Below are experts of layer 6 (counted from 0) of a mixture-of-experts language model. Rows are named router (the router's row for the expert), gate (a neuron's input weights, with its number), up (a neuron's input weights, with its number) and show model dimensions 0-159. Each number is 500 + 40 x the weight over its row's rms, rounded and kept within 0 to 999. Numbers have three digits each.
After each expert's rows: a language model's description of what the expert responds to. This comes from a sample of Wikipedia text that the model never trained on.

# expert 17
router:484464506491553489491526477519517505575546468446477446506414508492471580474522504521608516589556404470545524485497486449535562522506467550531538490552455506596401505563504524506491441474494460457520472468474546597446419471518499439499576527508593554459503536523502510515493510511511497467484462414529488514456510533479540518490507503538426572456497385526527477475469519475499535549445470486475450479511492513510534492464468494564501538505493463474487499444461512475471508467506476
gate0:507474500500452550466547485516511500572457490501496456538472540491539487487529462530556514525462477407498504465549490495520439453499477445515521561505487457544564435544426461551512568463417506493456508505482498509493453528566503467454517532480525523510517491470487465494473515520474461434581505502538497488534493574555492540535477510534432516453450538531618490445496489534541457404520452517458544495522569551607537528505520477525568537429397560529449522482487487510474462492494431
up0:519495448590511533535472415491532448497395520493424436516505414497490424499482546514495431462454519546584538512480552591467523526536451492508445522497516548482532566433543531452492514504555466566470533527536548448505477452478483569513450500537537537497499517457405511515470502534517584472473532511511490493402516453459495485565539450533578467561478475518443540479493503524479525537476500497519485458451484454460464498533475534507520469561548478445501524454487521546502483452505539
What it handles: Line breaks in lists and tables, and single capital letters or abbreviation codes in tables, like MF, DF, US, SD.

# expert 8
router:441466506520584476489536500525506497497479513621560419464410449503477510551495485513539479484508432547480487589529440539555497489532467463508499496497466475492495546494473477505501475527530501497459442428560501508450535479559468516509524473513560483506468521529562514534555496513450521521436530572523579426510430503542509414485492560522439493512490487454517451601477523517523528501481559546504546532492438474484467405380525508514491542554554485448518460520519470501469472495476529
gate0:564505523454551535568558396516510397409429572471557576523539509472499519504495540489477510467500514493571447489386455473548549467506537503505548460483485465571460572482519520524530518491550543515471570501505512425516482570444496501506516492538504469463501497456530513475441457483514446536511525475523556529514492440460485465451521562497522466449450496562556527467502526478517530491504476416477530499535497547556522454484534485493486514528495481525498581464510417562486447467517446
up0:479459471458548458516513522479562545544514455481470459478525563485492469459381479534538546491521475499536454520540503501487423544556576469507554504466565451398586548459503583527543444463562493495517471459596519546486596482501511547468509475512532496513485535451461499518504421517518516464515461506496526554458445519519472421489494472473565435514506490541445534577532474482476556528492481504506523575523462495560439486513516519511472530472502442491463499444467477446448459515530549
What it handles: Conjunctions and commas joining clauses in narrative prose, such as but, when, where, until, before, and commas after dates.

# expert 24
router:487518506480470502494511480507465481467537485525494546508528494515519521485489480538514461505472415531415533500479506352486480481514468513498509485539565487477478468458491585536536510476461504451517494506489488528462477492472470507478481520470491507506456489498499486503483502486508542466480450505453524489494497457506427440441506487465495760511495502525433507482507555497489544482528475493453507551532492514468467504486455691507542492486513468469519495472457479500520487440501475
gate0:547517438521518473411423495484518470489501469524505615484490530476499487442528486561550501498452502465581459458521518555525529453454499492438446551475465490479553526493573514539501484463450514548514555504555411412476548507558475473531450467458529446466512637417484502538499473518566478446535524485485456537470527534478493523448499525499519476522472456462449488564547455472537549516507529462536531534500526466546520551494487512425507584506493496507558492451462462514502472452561498
up0:583438479524491485511443503555529386534489494513497526479542458503520487466535527486535488484434443488418514458448479542516482622517478514484460522487520480510530502523441479474534421509555491455426490546531453498544611464468555505552473493507496579432471575504482518424477547556492566442458430471460490490524449477506507465477531421529498513478534564501525497467505459545531489478527450546547491538539520517510416476466430490560535543555542521528531522467499505492543539475515516
What it handles: Table pipe separators and first pieces of names in tables, plus possessive pronouns and family nouns like his, her, father, husband.

# expert 15
router:485561519546536498511540490529519487477507499448523552520444536507508507533454442563519444496487446477412550504478537383454464549548450572529533518520587497504490461429487561501480504484440516482539509498523545521449502493469461536439462494466475519537540502475476496483461474561494493431467526458480558473461539456512465480452496495454534656490510451491448563501519525529514541522482522494487451550500560538483469542513509661483471468491512558476508478493429529528486465480504466
gate0:510592524495514468521558521521558511444615516436537432512548553556471494451450502537538450520561525445521514529514505513508513479450513416500470517476531509479483504569473530488478495530486512465600461477504546493556573486560461525453500455529560517564513538509461470478497425530511493557454535590489416467551485469453480467518432531533508389507523506506463523514500511468469412529505530478468497511535492424519398491474498480528445496489483559484433450512519552464507482488512502
up0:499529539445562514468479534453521520513440496533498543467421528522549542538424523493491517518544521422476564524541468478470601506477484474542471486469458517445520499552547536468444592507499570544497501444509490516507572468563455515477521508457536436538483437514465446455473474565499506512457539517498483477486454562527475529473400470483459471530434448490515489439451447566426474506433461558461517485538515541571525537500572537539472520512449484545482523487463496436495561500505570
What it handles: Function words like the, a, which and table pipes, plus abstract adjectives such as economic, educational, agricultural, cultural before nouns.

# expert 11
router:541520494524534513491459504518472473494550495595536487456525540526566572572523479499493518472543416461505526539531401403475511479514447607546486445519474508453475516501524596488469525539475496492453491514522472458498476512540496606475492435487505467492507519480499486456541524499544484469449483473444513573466483487477517459590487552461559587553520479524503525477503568549475462528472536541509550506522462481441522499418565562493483477485443515487553476451530513537449514524579446
gate0:475494535559523502554470444476458418502504470461547455467548508434583505465477470539454504531516542498511453507588461467499481504497570524532445480499488602466459465494593536488595524554492528516465547535536515443581436552544533490424536488449566487545490486563540495440530445511518530489563563477515420475523455487489570471534506535513515482496530493462589506527480533537455427430472477486475478496444535453497529466458461489459421509505477519500448501533529532485533482505498511
up0:570450422515500521507558523451475543480465473627420464482490510537589496517497514548576536454440484545456499471486513527573523537460499432541494533496443559502512514498461476460459477483484438522452481520529480512475518449419421487506576491542529478487476487489455580530488513526485500492491502535480545522512529537528463475473461431545460428563493533525449492483481526470512508534488516478501431569553492442577495544538523528545461567496416435510491514519447562502523496567471446
What it handles: Sentence-ending periods, paragraph breaks and heading = marks, plus opening word pieces such as rem-, qu-, cl-, h- and standalone years.

# expert 4
router:506486483472524496498502488494577457448482552526519396484442498542555558469502481489549522479485557495502579503522597551511442492486521413467590564477483438508500409545541495536463532459494475465478478493480506447529450477480547582484487485460471512463508464510498472536466477530507519495569523423463498526510588475568534448570567493548456466555536501522509513465505495462542434536504516515528455424491501468507481456473519417466450553499533534490452532478578435419527511494472509
gate1:478466495580509420491488566468484500530472568503490489499420507478529584460471490462482491559463473506522541505515497540566496499522460521496448449514476510483475531473520461524520550503508583542464496530460498469484502499494452481525457521420503511543532434507473514587523500458551450519497477440515527459478581567487541584539581542487455537554573509516516471514489469537511495556512433529549514420496513443487466528584534449600476435486447518471412514475548491438516431487559506
up1:542476523542515499532563487469571498543521489461475502514465550438453513433524532498477500370514455529506462519489509556523442501582516536522521549483569478573460494532485459559457590473497526457477560490547521530507404471448463497470519513434546519485417467501528491505525486483508532493550483478568577479499478532460526493480558521552449493537535433521535522464544498416482457486528525516450498501478444554492469471503525492562498544442426515476470572567456463502459429547443505
What it handles: Word pieces inside Spanish, Portuguese, Romanian and similar names and places, like Tor·o, Ibáñ·ez, Constit·uc·ionales; also can, may, month names.

# expert 54
router:556452539556519505508512542515470439457491518510538490529471477538436493457495539524481471529459506466504494483526492593512525498530589457497542483443537486518456504560473467436437471428548506493441495559542471508535551543454525469504537447565602472415470502509463520478508538487479495535460450533519568523500538512541570544473476516583512435470499466530489482533539428451551486490557486468545553497522495460546515495428428466574457479488506545468516550623471444454448500507515516
gate0:573426490489529455475482504550432490507564463528483574509531498546449529500532469547517495496490554532455524473504513517574441585484568612497467500446551474452527473503434473520409490479463510467523458556457539523497507505512549473461546472560537477465510513497437516443481536524461459532544491595462555481429528520441537464546474500532489441443538500579486395505498447419499521505522501570514453478528457513559563462501530472507533459499534479499467472536493521543492457547505505
up0:441532465504490488536452543544558478477489471548465525536524484506569543493535573500463497495445448500475516557541556416449452512455539482500495489503494561587469515540492552493460518462575519543511463524460534515501602481506553460541551479547531469479514523492392528480493567504389515490518509473453525473527476486538474534535539511462492466508492515551462518484428474500529478512516461450530481464457604470587377492474491467515499557473420504483522540503530509528441479464476562
What it handles: Verbs and verb endings for saying or doing, like stated, wrote, insisted, said, discovered, often followed by "that".

# expert 3
router:481546508550484511504520465486521542512469499520480485541424530573553423504537494509428483484531532563486473496443507558492537433513486532443482518490525419478447467494539514560560592469481461506477486500527486487398520555478465482467483540479522460547519509473531514514493534405513509472541487518430391413460467589451526490528480472510548442463478548482453477435529550519490511495544445487464525446464514440538474511525446623485535522518515423475492532504466571542514524492507473
gate1:460479508553513451431587573519447547497528478479501442508415508539533526502471495515508382501570567488472418531509565546457485438499472525527547488491486487517540506447557510510524516476513468570445500536515500477426484551477478557467528528507511469498532519532517484583494522513561490523479539531492398455506409508447533495516445519519535440509545503411516447508448481485523513492587423575515515546492481466462436480508449487509510504579507492532470545511462530477501559516553462
up1:412485505491511492523521477514545509539454508480446528538481491492496471538504457490542476468540451514548499526519460499493458426536530502453424520466441413442506515504533499455431577497513548457489549498487474517489556489474474472466460530552465536530533572517516500509478429563504522522558457551495501556472542549486487513490590457459461500545504470426533583417437502616493521410488481545457543533524470477389503458458492540487526564443513463519520574469530541492527457496495540
What it handles: Nouns for people's roles and kin (man, son, king, President, wife), plus the paragraph break after biography title descriptions like "Brazilian actor (born 1964)".

# expert 1
router:559508485512506516474516491500513524605471531523551491501572498525511523501471528448596484505541534495531475501491508453537509465439466482516432475516395499508491457575405475509512429498522561528515455522473513469512428423496489511503496511485513529498449514539511546491466536478623482501476527420464496513501506472530551519481545504506490482547497477500480477472561485450490538537569514513510410469526415509513481480541611406544509544483546453417565479558515421514475560508481472
gate4:539456486484482513466521500514502443569419443547468457530540504488527471469568550449501546478455504529566506578523512503516538533447498418476505486441510511432491493539481510450510493473536429525592439577501536547570483523501478481563436420484505525515463540499492512473488505557495499503485501560520499618479464551595595511518476524527446497493483487492521556518436451399538482477489524515452444478486528517428539499570472480512560482503461476498456498519525475474463491451565538
up4:467507392477455455456530461518529480544451442523431510490506491555562564503468564450440462513560504516526494499530578430537482493435512551541505504490473476550506537547469509465506481484556487557507527496522499479527489425491478581448425421506540525529481529476502483551486464543546499496506535487503495494544574503533439454468408544471565508477468530522412527493556489466416583537531473436472520530510487524564464540518511544548451567529532528452543433485506508449483543503492540
What it handles: Prepositions like in, during, throughout, such as, and month names or year digits that introduce dates, e.g. in 1964, during, September.

# expert 20
router:532520509472512545515479506521465464473552461541498508499459431518491514550395542586519498516563518468482473549477519512473509453461472510557542541489505439494517513548538539427513451449455504526542539476402538512469521490497511461547516481522472516545512515503466506531407575498444476475524570519508484517464443488468473545391549512550516448493529540493505536556492461515503496466462438489537400497512513497507592563505521446574445482557436455493523496627516519495494475519526428
gate0:495493508499481540493493519464572466473578468495549550520519558448556470485464493479479529481527485543478475469481528510522517464528482551537506560480505455621483483549520415464478515494484496435420498507454449502442484552539509420529456478527535542561493575435558498392534508494475440478526494448539550558463558461495504552459505539523500483559469572514511489520584477457500546534553478537516432515552464408523513448545474444486484518428547503492485581522480513480462497449536513
up0:469515523463436516430465525572444524462451505578509482495407486496486492573466518545432521528496610479474470505429512522489440459521503476442563482576542455464504497471532529444526509465515378487517512621488547531467516530471534474446531462531523500505501509572563484508475517484534425500522518527463514521491446445575470407453541542475500449512487545478559492504488429482432483510519464493478504516533476409493530491491496506539473474558503485486562559510509523488501470464520455
What it handles: Country, state and city names or their final word pieces, such as York in New York, England, Japan, Oklaho-ma.

# expert 46
router:446494429510456513459461503492447476550448508537484450503497501506452492471553515391512461439510502546462490497519532481481465529458511543477473577588436523519522488522474534564456466535486464509505552570449493395480493465501497502503540476536583456463496501533503452515470549441477432552508539496505498486466512477551447447601523503417442506574467492487551499570526467404472524452476534524509511490513563496470490519519493469474556441507526505535541561471430563482505473485503597
gate1:449475497559439500441438451580440537508492441529523471604570563470522518478554489474479487536562513545538541458527548489498542502506418534512521556534494511556481503490525526553497552477480475560496527517448503369458491458483504444579518469508459539470536512536538545470461563500496469556478513529452451509593505514507463516512529530490458458454448435514486519517512550401485550400468526514453499444434527463519496492537470529517486429491497520504456473498508526505506495466520570
up1:433454488487505581491476441506449464512419502546487545546485470433499456472546535530561454507452467556519503539556532502528521515440460499454465553544491489539480437527554519507442437544491499460559510498437478541462425478480443514514529500446512401446529498489537400502505503453595470502488524508535556496427418460542498512520549540525569530540485522571459520526545464527493503469508508505482539519551484502454549553471499478480523458490485550489483459553539530478566448436579469
What it handles: Function words and digit pairs in biographies and track lists, such as had, have, as, attended, times like 4:14, percentages.

# expert 19
router:483428462446480463414503494445535518542396524517449591610529473506494554532430559468464451481516509534517496486520501411479502494476482514429529483514408484522521450468446620557509493441556510439510540557551479576548489497481469501459568480509548462502511448527521519452519440474566531499533520530533474455541521541480479508464455512471485455494490472470476553488518466527515525502559460535461427588496548497527535484504547517508533473541491484478525459515490561509462513531485459
gate4:473472513467530400432513475463505532502470477569456460550455450559531468512541591498470519516484493584490455510536457515476527515472505561535458573429484520496443507536477528528567492534466501444503452560473493485536567456553489533409533549509476452461487428519454485508516489497519445494501462540513468432574514499515454554555547484523463522572510537506522516414495565459486574497564490538511494496416478547518520541498501480531548526493540459491517483470461465549447415508458574
up4:473441482509529533495525542476519512498487531562447543481514498554480496445563501457472506498463487495527499455517502457546435467548464539525534513482479446516456468465445498535483512492474510528461510560527463475476520495542607532517441441553518457474449499501546498439551518478531412535554490469448516487429578460428496546515543489560568489469526538587490476500501455536561580479510529485538445555535502503471494393512500571524434460500551410573531564499503450464486563471544468
What it handles: Adjectives and ordinals after the or a, such as new, first, former, third, 6th, plus adjective endings like -al, -ic.

# expert 21
router:544424481508535467491487462483493493481492592526505528555509500538505524445439508560485443514523451506438514514536473400537511582420482512547487479565543483507453521513533533466561533592541468497539456546465532532520540543491430550468533526479545551421432512546468437574508485514472582443565468519465455472482444504494417490447443484493482556563512474440490466451475495514513514459471492524516520458538530518515478507439494596497534482535432526443537520528456508462525486534522471
gate0:573464455570458473536447517441553510500502550544494447507520560471459510464458520483506454438528536559502517568505517491492571586391471514515513466542517506429540596512439516483517489542460510525481443528534502498513479518482474564524504457538508508491466490492558357549522482546480549469532582529498435478498448492510470580563460506529433460520506521436504510500466501493517488494507499437394555503526485513580456495534528504495486518473468436472465459492446527502541517544528494
up0:519499480471496470441470490493475524549524536553496432511452463543465458455499521492494495477603502572517523487473540480502502510458447466566493547510436551499529550539515482515540512433437462475519516543516499568447413441565584551523535469480486479440444545449551480579496501506421529439495488559514500479486476514537502564498555517432563536546480538497408510474472497510486444496439479521506488467495513473462508439599459491432555555479444573454470486486475483524484422497476531
What it handles: Mid-word fragments in chemistry, biology and taxonomy text, e.g. the yl of ethyl, omo of anastomosis, and Genus, Phylum, protein.

# expert 30
router:465456519576531592466474479461537544509415515524494468465461453459549508503532524522492501521543535469517486542469505470496512483533455512441513568478444476502568419519566478517526499476465481520397565514439563521548520493519425424552462581483497497558541519494444483516552440488514492569512529507549516502501513489437531471534475467510507490493537573436483463573483500494480504510463545541522542494477547515425414459524507476538519491467616560481455474483425502563512508485555465
gate0:534480445424521503465529484476560487520469533472530528437430556450412537486479458491545502449507525534494472509502500495492540499465530462463489392530475492505583468496498578525464505498436526449467542431544569591486509470522545464452456512500512510562527458476482488536525462502543502490528540529472405449474470378518517558463450419536561514453480528473498528474488492467541506453496511526539527420536499582552441533500520485516576503520472529550495487510509491499512496585499424
up0:535489471459503468476514519463489441535533501481561486454471532458552450531511509538496552484501538543440522468491491480568504551448561450515560438425505434492500452532471565518534454586482445505521466533483492547515497552510472522518529531550553504460507465583434492499500487494457475522507512469548474494480480502483447550523480564495467490435558504504462509556467391468486509430499508397527498504498515539456572449609517489522526573472485406522559445527553473467426515483492560
What it handles: Date and time words like "of" in "As of 2015", "late", "During", "On", years, and en dashes in life spans.

# expert 56
router:408553414485507431474502552542503504474469504602493552506482540557488475514499517552455459491444500502572494503449483544564491497450504535512440535501535446534512516505537437537492533559489482506471590533456523580390486519458538484483421492512501519457523470442444467468444549501476550502497415449452502485548557503504468512492501506498519518526513506488489452478464485473512511594517532482458462483545466520461565495563471578510498443520450491545539516497513406588466459498464540
gate1:467519528484510508479482484485458419535521434573470490500480496500525470521451497510609516477509478474521536441465485592533469459546571516573549477507503493480528495498529445456504539486492468474506555497509515537484502446466481408524472456581489511498473536445525496443515464414500534558520475587468483497477498478479549583438567543497461518448517575497511449503539490500606517481473571486525467482511486544455626491516487470522488547483458495488524419473588505487486477433436510
up1:489498463463473511474501496491520501481533527548528507506496444527531478541508481537461477513507456560486491520541499649512458464560499556490451589477470467454488504472504524568497505538546537483416515470461461513539470467481573519514498491527439471537555584477550453414543533457497514534390499466509493399576517462515565482514512470494411483430505548462507511533527474493460464492482553459580489487485460512554496496579427516440472445523492503549534482474526491510449521498525418
What it handles: Capitalized first pieces of names and words, such as Mac, Pat, Ch, Dan, Ben, often in people and place names.

# expert 22
router:510463413423449457486598546550492455568581481479501522464443480498488502467496529459520533524533448530537500491483503561505504473439522517518482526483434560528472494495449427481544533497580451454426503530437539452476550543454485507533480523469515517457537499459573471468521493482489485571533472466551559483498464457474472496498544456555462480505431516501504472576455475557521507469509471443532405460522439528561528501527562428521510523519519526491481479461601410483558498530513512
gate4:505461499475497538486556419551449517569463501584580531486474481496456472456534453478575542485553448543459505514505524499478494478620511528485495519498492487539505459566473426407467479543535461471485441514448495458557570565537538537506512563482509533498519509432503526511470472405493444511487455485576476517466465499487495494519561463504412495476510438536545479519439502524595515541509514481493445491516560489513457507487491467602428485444518520508516487506585450486510468506533499
up4:526500506425460493488499509557492433576443543500467413493554518507526456497596609483492455476517530525434579431546486503514509527471475501433525467518514565509403484474474500448526556529511431517500476467474482445504465499459516449506521493495549529495492509486460493510520497545525491494495539502512504479483502508495515477496470561544520529509551490565499457534482609508459488537469504491535503519482500475484504435561475471598415401577500548507495477581509503430409431526486553
What it handles: Table pipes and line breaks in sports rosters and results, plus on, after and at before dates, as in "on 12 August".

# expert 51
router:441546538503494439439487459583431525543557473605479455525533497485503549515550516551489477474512480501535523473460456416518485554514478516547511456480533472423496505618482479509561543462515581501495542520463532520475426456503477463470466512571531447529517546476514511482540584489484535495420451549495543425487471490476487505470473457478502607520473572489455525420555522458452500500502538479531509522528491491522488470488439525481567468460487489480583500515561535511544534522516441
gate1:596454496529477469527511463490491549514564497501511546520511508430496459481513488434526551537505547527451508432467555510494491483460502471537495410452470525463401454609523517466486576509505558559467481494470515468452462488468468480451536502483504505442484458451465477541579465465532465580534444454449545434422508519521537472509495542512523498513462497571523478582537541495504524497509470569496511526522524457534527456533483437581455490500541493439544545560570486417496503544527471
up1:478454369428505543545534394431492509475428518500405482555521501500563488470509585478522503432471467556465471480440480523528455495473502469504522448545495501480451473440510534505508547454560475562479524519498497485557496541535452442510484616541514503501483444510554461500479549498447582532505498495443466462533521495481508578505562505527503476557432527543553509495477561479566525507502547465522461499501477526509531507470473485425542556486509492482436466459518529517544517572521509
What it handles: Table cell pipes and pieces inside personal or place names, especially South Asian and female names (Kumar, Singh, Emma, Vidy-a).

# expert 41
router:517444505497504451477491525558509498492552494485429481462484479442508505425580495447573480498475527565527480488565540581587504538478464470441480463504485476472500463522516510538506468542497477416434457465501489481459536550460510502526535521554501481473476486572568461519507572476467510519482552509540513499486511580555559467516533526468480555386464505508505491544495458473476526505526399464462555504463503540535516416475407501581492517505550456514458552522468545479442530512592538
gate0:517490488532445538501508503560474475545452525450419516482551516448469467534509515542549487534519468520490448485524543543470531565430448490465508555564471436539507484524472589524521536505413468484467512528548558482432557487489530519426473515494442471508499474417573460506551529457524507494479557517497545491445474502521544488430420485488472461462505559599555582517512569512461541498510459514533468563422428525527536497528473505466486427472543456551490502461499555555548487491495548
up0:453479473521462544514488439525467519415522487496585449522570507582525491454520535454450500564475473468482486474469489509509439536499513522538441534489469498541504541566524498514565513540480442473561534469425525487424524505498405523504577532474522454532543520429560527416493521475547481478492497472474547487450515529495497582525484509481566445538520403527491460518582513534474539461431586518542490456481492437456512564511503542538484478502454504513529503518505565544499460478409471
What it handles: Words joining names or parties, like v., vs., and, with, by, Jr., and country codes (AUS, FRA) between players.

# expert 39
router:492519525487498508479474444489492477470493451523497567521509508548526499516482478547518484488489425543479524504453479344462503467505445535497493476560552482480456458466560566523528523514462506470521465475492500561507460517481465548477468510473503516471473526511459503531517540484525536453499468496452500484469490479478414413445511511493504695522477478495483453479476563512496514502539506503478518494556517547463496506452464695488501508488475476446564486494438474484483478441514474
gate0:491548437511550501515457481422495484545543518462556464485462478491543478419438532493459571467449586503507525449427516505489528540481479534507504535535504512511519481521457495512468543476480455554465435534513524482447494578545457436534502624475556502479549506486574518506501544466484476437494489467455530509510496544474562548460498455500584447469562526492417490401514559504479540547481543542477474530494520456483492505503503431523553429415520516431490510523505546512578543529505468
up0:492462429454483568475506505533486472502473490530530463456508479522475571536470435456486490565520521499513480446606481473529448508487491398438562488538498510524497445529559387434508433507463532491441548495464528495424518535437488505535508428572526538599545456517512493447526504504422488459476503510482445529542522515512471521439481493473534528422518524551521526475515568486488475509423501488550506480541528481565517571489481509548525560530560531450440469537543509549495447485489479
What it handles: Abstract and institutional nouns, often after the or a and before of, such as committee, collection, establishment, adaptation, board, agency.

# expert 57
router:463497483532473598473541466422483500505533421433580566498468472536542484533534469504439469502506541524479568528496490523421519484521464511534519543473516441521483490483458534535499544475454548500462482480605524544529446497477516451576473476487489521504499509604485483514433547531584519426517456406451529541549504461455506452522497570513474560546446418465405494426477515483510489508437495507532540495522539463529494518500442512501468557530562542502476508460540513522552531485528488
gate0:480481417471475577490513507484494519513545437529596507530479488550522537485494485494431475480524590569501528553442384467431459531499455453477519516499485560573545481453450517518431534463517563463503474472489523549540491465472517490541469466465442477455492555519487492513485466485466530461520475485527545530602506438510487481436489528558480515450453477477512555433485504542482455496470504460490595521536476531434480523509488462499418561547536548553500574486572503437494448514516490
up0:494454479514501463490478478549432423491484430472540511518514477506467547526450520528486502555495489540588426445533547574486546464519503467506482473505481537474434566462501547446492574546507493466438592512499475438521406536510492508497479469550532470482521480545551577553421511529585482496466527490518444501524522467509497481576479505488542507473479510448482489534512498487399462478537571461421430467448534535453498519604457511479516466484532471453535511506458579536548525467502486
What it handles: Sentence-ending periods, commas and paragraph breaks, plus word-initial Latin prefixes like acc, aut, sur, disc, ret.

# expert 62
router:585524488515473530605544501463535533525506613463503528532533531499521467494506552513397449508487555458460443480527457558511467493437466486501525480535517515434487591469482478421508474584556476497498463506516531506471523509417447501475512559506538504501493443493518475526496456529440499500565541500499442494542466570465582476545525538456504447494502531447528523481502489551484502547513503523455555529507413462487501523476511379483436538464521545510469497528504481446487512602458520
gate0:532480463468541470529521459559509460471564539510543421492494552486457478484434485492437491457497583494419554468440505475511466506545472508452453511521456448433522512476519429461604414516459558487488451499488527490550523484434462469465465550481499516482465521489524494486467450515502562497514577478597499503581448534563500483481472522505525508558560504448584542507583505453529510458542551534484464546515464497490469525536530423541492458557454541440547492514518479529496526514421514
up0:459520490517474494564529457473580516411458516493536491454522548493530561499522527548418490506453502449515618539506482488468447390494549473510511484552435484495498591426541481482436487518446442463554577493464478542493574458516453468524440498539478584485519469539425541513506485441534472522554483473499497555527502453525460533460428555517488554508497516520539497466482533504557528477514468547576508484507531425481432471444494488479507512501576495461515505551445508496533516484461518
What it handles: Backslashes, braces and underscores in LaTeX formulas, semicolons in data rows, non-Latin byte pieces, and chemistry-name hyphens.

# expert 25
router:474428581502456499511517449471507489599538499466508510438616539470527498502505463473520467462454467507493563517475508430555548571537497472570490502470491504487427446550496508489513494480445537515498494550524555525560464477578446472511500493499534467542507496536494515498522462550557446589486525533568536498511432538476470461427418518551534531528465528494534512479570550528566451520440448511584475521475478520546512486434491456478505473526483567560511528466538484493553512461439438
gate0:521486449501498503479449494495420526531553501453480540465564457476534508459490592402459495514467469444554463561468508550462526455507509506459508528405479526494470567494457507541444543582520511543514467530542435531501460536514438492508513480446497611524484515515512463444492472537496474479521508524477473557500416497498476460560480570494546531411540484502475553445483465517457545504529587554377519516450549453519463505443515488558523485519470551508485491551495516483472493539533550
up0:475463407481597509552459511479506517530448533580444424528494525482518525511529445513464484506507527442486487523529615496516480511531550481466527516470472488507547471418498500411462457441473438509504542506555506528417494464498468535513573468490494434456422505500517533525529511495542498481590522559455506500501533466548497491501412501375478473571477482512451454511498474512478431477462488534492553481466530583470508541491460571477541454499464487503472487493512567472570497510528541
What it handles: Pipes and event words in athletics and sports result tables, such as m in 400 m hurdles, kg, weight, Olympics, Championships.

# expert 6
router:487534512556547489509556479470524458389499542421461502491475586494501477506487510561544505552544519456516458516538518556547550440486556497532484473472404456521485501496507465547515515425535524533538484497495478456514482520490528523410535512427427463564546552469533465467500455567506533574505557539465466519526479525554527531440479482460491494523498543464521474430495522493527472486401514536502515480408449515520462522478529456474455457550452489583562464446482511470520545459580544
gate0:572471419545473517500497486528484535490511468508521468496468498446529499423474429542484387556535568468504462495551501494507548499480572550474510442473512438507441493544587473514527455483504510470481510493441534444558514528508570460494454530483513498564516512542590578566494516471494490535484511505575544531512466535426504497526475490438430524485525494500492436491455485481555472414454480556548555486492595504515472464439446447525513524464547448539498458479534507483509418501529557
up0:534572523429459522512498534481536471530489509419540419430481459528453480539482514470495548543527462533548527489416502482490572485439513503494497567494492563516512460465560512528499490508562410410456518490515440505497451512524490475562558513505520442461487531527460496571470506499493510541473508521497521460512598588537488451522519508467561487610512470504510522500498457505542557538480516468453465507528428565534519500439565506468497469566433496534479508498437562387495486500484491
What it handles: The word "the" and place or structure nouns such as city, town, village, park, Route, railway, often in geographic articles.

# expert 59
router:520497472513454547378437482492454481564526564524477499474495491414477525535571474597476430486481480521555493520472588500505506518576453479472489478516476497583462484489486482550524479552489573482416518585455502521443491534565538486524474461466542464509495500490569517544513551503594540519476565532473524539497549438509468461512464523476438497495532540523503494560468538502475461478511469507472466466496518412428505491523584488568568515443498437507502539489472461458506503448508515
gate1:488518504547478531489523496403466493553546457494530517509479484487504482520497566572444590413441440587485540468436524488488493449531550499504540524536508521499541460537485477475474461515529528405464538536455470457464536578492453427513437478569485521535559500503489441527482532525476514543527604487522492449415567507534471563513493449463480458525417546503492510516472482537516567496513483531514515523547456452449471483519453437458547501430492541506460586504479505442487457493503471
up1:481554499522503478568480505523467428543552582507498530496527463452498465505512474554587415473492531478506517500511549477475523557481533504473433484497451556484535441535544487581595521495574542453485460506510477537550525501554516522485513489569452478525475517453531530485448477528451459505458501386531468495510463474565565557495492515444530535485507500491530501506467452489458411494490551554472493440472543515522384431507484443473532506471525465562601481565457540481501490482533483
What it handles: Pipes opening table rows after headings, plus life-event verbs like died, lived, worked and directions like North, South.

# expert 14
router:473530464452526490485545548565475483422559453499454442569522481553472468483522474506565461456577520483497484509515504538497544514529440492470510516597524519556467474500487472446502569569554529466477584501456526501573517545448549436480504451431478501477466508485513538498476508513536454477404376422455496495476548500496500463466460510519497518504541464558492535574478495486490516546525544486532496523549523498448524505425495562520446501453501448513543470439543605510471490436481490
gate0:498486499428491517512521548563429467451490532470396377550503487533565464423565451478495421501515556522579493532442566486453525477524470486501442487584511509551540531489550517474492544528572437490476496508540525524565471478547540473525581502468501521475438514496492488527559535461541444495473495470509444506523534538501463443527576566500506454519535493516499552554547451449457584504542540518491471492491540515482455502489496474568478485479508508518488422471447518493448452522549494
up0:475490540475511634516488489459450562500439451535464501465429467529508526523470492484534538473462503447454515490452495537479435505499505514441547422482441558514516535591515500451450491393541534484530480573594478457525481488463472459486545506500539482437468491487510519443493544459554442553518449553476525576493483443524472473565521459491602473512508488525577457513505505533470493465475520531528506481505439486492545519490548509542517528469559419546451553508506550503486508441555518
What it handles: Separators, quotes and dashes in album track lists, credits and tables, plus music words like vocals, drums, band, featuring.

# expert 23
router:537499456461553576493486496566510519513551537544401493521483570552536481452448511516497531487447545474511542504444538423498513513453452516534539536522461470476495498519562441500544503489527572436481509428426494496590526454551478471535531550563504531478547507481527491503483457475501460477554502559456520528570503506572504454576519456519491484465391489482511527451452495502554489422481517514440478490468496500502460454463489424478524537459569524431580530533516553464538566475505532
gate1:476512490571544494530499487459556449462441512506557430420503540566445533507501472489516551482504541548503505598457535522483531496390447483529528526457497500475580511524508527555513438435427484439483535495529490530488520511512483407524488540468511553489452523425460529522487479548530414508509496530445445563514436476457517554552449448528468462546444460478535468517490530475484453498468496517446512494488472488476390506522450527501485535481495596523503593572508482503528524503541492
up1:474489453532475450485428513547519416557487473474523437522442524469450417521402535515523516489510483542497476547487575484511473506546457587488499501454470546520520497522411583485392528483532439496547519503570443500475502458545496513417494495435474503548499539505473541510485485471490534518451532519479502530455565493504477511495502484486486487502534514494466483475494482539488537539580506533495498489511532447481560438640533537483472513577447496499448520414550457554507538561461467
What it handles: Middle syllables of foreign names and Latin taxon or chemical names ending in a vowel, such as -na-, -ina-, -ora-, -ti-.

# expert 5
router:482423491425463456489484472459521457466563470531554504544540569458528563562517536514556437503582494521590508555506475460510439510512559541448493484535521489513527488615451461502464547533505510525584543536506515535538500522550510506524508482415473519475504462462528502501489501504486496494413509510505518445490416528457487502485511542541493516500562452557480434451459533524500504514445478463431442566516438498578466491576550463508487504577492512556518500479552494542446449466478439
gate4:464493481501527541476439508522390468529472502497570538541509512621465512461467516546463465503535562462467533505516572431519513467494481526555546483502482510561459560471539429535518567529418589489495484541484505549409471521449508468443516504518529479505508507496479572416484524490432479504530486453516452515499471477507516447541509496503530563473545435523514480525521507516489429483484519505560516453517545480483482512479548458462467487455553567479480459578544517537478545564409418
up4:518547553476556506536496501489461518544532452529444447433489458489458475469538532507506545540470498474473519535500492489547480480544482538503527493526477573543504533462554550477476533493448487436422540486485531443507417550506556478429424494512439406490584487528533451438589575520490467591470473469483448503512561522508502492512581570481504470490487502517540494514446457474478529523488488488620455517469488477464504507560446487467463456470538486530452492602474472459473467567487536
What it handles: Word-final pieces like -ed, -d, -ted, plus th- word starts and short action verbs (led, cut, hit, directed), often in sports text.